Weights of a small mixture-of-experts language model, trained from scratch on English Wikipedia.
Size: 9 layers, width 448, vocabulary 50257, 67.7M parameters.
Below are experts of layer 3 (counted from 0) of a mixture-of-experts language model. Rows are named router (the router's row for the expert) and show model dimensions 192-255. Each number is 500 + 25 x the weight over its row's rms, rounded and kept within 0 to 999. Numbers have three digits each.
Before each expert's rows: "comes after" lists some tokens at least twice as common just before its tokens as in all text. This comes from a sample of Wikipedia text that the model never trained on. Tokens count by the router's weight.

# expert 53
comes after: " ", "|", " |", " in", "In", "201"
router:517483508467465511550485501492450493473484499475492484496501466474510480524482524494498459497512460481472457546515471528501521550519478502528514498487496512436506477486472538510516528529521530

# expert 37
comes after: " was", " is", " as", " It", " it", " he"
router:499517516561494510491466554464506501508547496512495475555503513511461515457484512499505496502506511511522485498456513493521533500522507488516515536522504488458478486538512546477470500478545510

# expert 39
comes after: ".\n\n", "\n\n", "==", " |\n\n", "201", "200"
router:465450515501495506495509460449461508499485465557490513519498503516461508485478512530503528537496483516499481485483506480478522474542534524490549511518467468486464491466478525490479539509515504

# expert 63
comes after: " the", " was", " a", " in", " is", " be"
router:520491499539520547547485516502470459521530486497479477512505475504469489498498486488497440455476564489458509503487504515488475470489538489488496540517528474480483510521476505493530468476482454

# expert 25
comes after: ".", " was", " he", " He", " and", " to"
router:533486547543524494522491499512504517466544494554514519478471485499466478475499526506530464540502527482480507496489487527570496488482466496436553525472479493489490526531497490469470490531463483

# expert 26
comes after: " |", " ", ";", ".", "0", "–"
router:468516527515489457476501494474515507462477479507527507504492467521528459552481489496521506493521451492496475501533479499475487493445486537539465503485473509509476539529502479488509502534477463

# expert 44
comes after: " |", ":", "|", "-", " the", ","
router:527467533520512499514492485509473484527502500483477524464489524522524569512487489539490545456471525479532509520519537514487546497507481528460453475501517462539520507501474480499497536512477493

# expert 61
comes after: " |", " ", "0", "-", "1", "2"
router:480554528467518465510469472492480507507563473485440475529511509497486506478494508484482497507489518523471524510520475489473483448472510518522476497461505439554506508470511455484500487484510502

# expert 43
comes after: " the", " of", " a", " in", " for", " with"
router:485498499481490487498457453449488513512550513502539498444526484540516510502490489472487522443496465494488508482490529510506505489467516496530515550512503532529517486541479488467496521515502538

# expert 56
comes after: " |", ",", "|", ":", "-", " of"
router:534474515496477518508473470503515536494477501537502515481552496481511554521487482536470531524458505509465495470534513459505522521482534536504431470501495477520505521519494483521504487525501476

# expert 2
comes after: " the", "-", ":", " The", "The", " •"
router:460539510494506513520471514465537501504513512478430477470530548491441534493488512472488470512547522479553454483516471482542507499529466490505455506548533520491517471470477524481567539512507471

# expert 6
comes after: " a", " is", " an", " was", " and", " are"
router:465502471510518524501517533459479472525517465470565546538522507485512497510533454506485459456495536543484506469457496504477483490480523506526494515550461494524483484493477514497486466463492493

# expert 55
comes after: " |", " |\n", ":", "\"", " –", ")"
router:471547484476514473477488500462514484487516499545500540489524510512509516507537474496477543520474526521538465442500514498527541472509502504518490474468478438485464501471507504536450487490556498

# expert 58
comes after: " |", " ", ";", "0", "–", "1"
router:492510527491469491523497470473482463527511484518476482512518508533490502519472513481512512479516471499472495516519452524489483485469520539508455481502480474569444447525488455535492486528492508

# expert 23
comes after: " |", "-", ":", " by", "|", "="
router:518478504540505494522467452513487500557461463483496529502475491514540559487482473552524495542460527521505506466529492486563519494531518486480454445474482477525511473483489519549514483471457499

# expert 35
comes after: "-", " |\n", "\n\n", "\n", "==", "|"
router:475528509555500522504478525495444509457503493512461500478536529501507539490498514505515503473515522529485483509497504494496468464510509461476510456523515495484512487488529542480476518446492481

# expert 33
comes after: " of", " in", " on", " at", " for", " from"
router:558491490470487479518469473507430493479482531499514490433483508508478472483515520538484544487532474502508523498515541509494542513517501470480521477523479533500515476556531487503451538475520511

# expert 59
comes after: ".", " of", ".\n\n", " in", " with", " on"
router:501510499440513498494521458508503509534523548513519489439523503527539485510498503501469513522475483497476536467528511517481520504504511502556500516525526482522507501542453490427480513526499541

# expert 52
comes after: " the", " his", " The", " a", "'s", " their"
router:481509494502507518535499510511489470513506506496502513441477521528467556486520487480484451491509458496490478489502468513509473514483526506461491491489481487486495498525532538476517471453499488

# expert 60
comes after: " of", " in", " the", " from", " =\n\n", " United"
router:440565461505517525504468517488491527499519513459516500471515462513495537465529526523488505485503510504486508500472530493454505552437536455512542555515469499535499509514487499502475506564504497

# expert 22
comes after: " ", ":", ".", "°", " (", "′"
router:490455502468511471539492495472464501454486520497522493515534547457466502496505477506539506536473514512521500518496483460497481531539470531510486459552491541491501471534537484507499437497478539

# expert 29
comes after: " |\n", "\n", ")\n", ".\n", "-", "\n\n"
router:530517555564471560451477512508490538529499542499529459525499485550513545471489525503495498545487452462496552498494456503490473490535490506457493452463513480473546486450478502476505489475533480

# expert 34
comes after: " |", " ", ";", "|", ":", " /"
router:550489483516479517552485496454511459486502486462455533514478520518518479501485484487491528476462537459485513473512556497453486480545523520547500523495524479507463529464494456545483509511508503

# expert 47
comes after: "%", ".", " |\n", "|", "0", "1"
router:495497497517483521453542474508559510490499490497476478444505512522537469484484477504503537520465526487502537520511499523535493527485523514470510506494517477506488552518453495502467465494562531

# expert 48
comes after: " ", " (", "\n", "–", "-", "′"
router:499496483474470509437521509498511488522472526503486482470511521557557527548479453487519495548482467516500476507489528476502465504515532477524482531477513521541479476551481516508514453508513525

# expert 0
comes after: " ", " |", " (", " in", "|", " January"
router:471512464446520534533511543488508532495479453491485492519494507512470477494505516514527452552519487510512498497470502468453523534500464507536516460508503527521490500541507551538516508533509534

# expert 41
comes after: " to", " and", " is", " he", " in", " for"
router:496499503531508457469498508535525516493511497555526487508496526517518463479489520472506504459505520501518524472486523509510483482544485493499492515473470507441494478534516450519483501500480536

# expert 24
comes after: " ", "–", ".", " (", " +", " $"
router:545430498473496494491511491527473488543472491484520487527446490488539436539521466536533495459481531531490475509524492533479489529526536526541506540499514492487500526543454483490495529502463523

# expert 19
comes after: "0", ")", "1", "2", "3", " |\n"
router:515550532471516452461494484540494508482510557491493455545509464511503562511477505532477518482500525483469530533500493509454476500497517523449451470482544546482497508475506473449507516531529485

# expert 45
comes after: " the", " of", " The", " (", " National", ":"
router:524466509508509546481465486513445518484494510492440507495508498550451546499507487504484498500487480541492482479497490510492528505474511545475501479510509461514538523491531530518478493484486518

# expert 4
comes after: ",", ".", " that", " and", " but", " which"
router:503473511488493499529547480559530516533499508500513516533522498475478448476507449466497499541472470481510511495513543516516531490535469466498546502494524498544463477513464503477528497526486527

# expert 17
comes after: "|", " |", " in", ":", " January", " October"
router:485442448469492508509524473485534529471491487507476491512461500483523453514503522491480500532476485488498493514454517508510483516546480535530522491517492534496484507460453538530546507513522518

# expert 51
comes after: "\n", " |\n", ")\n", ".\n", ")", "0"
router:502526509511491502452497450540553515490492489523526495537500426519542452478487499483473534556522497482493486464511483541505475470455522499530496500443503444513485474482479505474484556490536489

# expert 1
comes after: " ", "201", "200", "202", "199", "–"
router:510441518459484494574477534470458525520510461512464485475531507489470530466506451485510488479522444465511472511475535457488459550499482503472487536489464518490511494489506541488504548530519538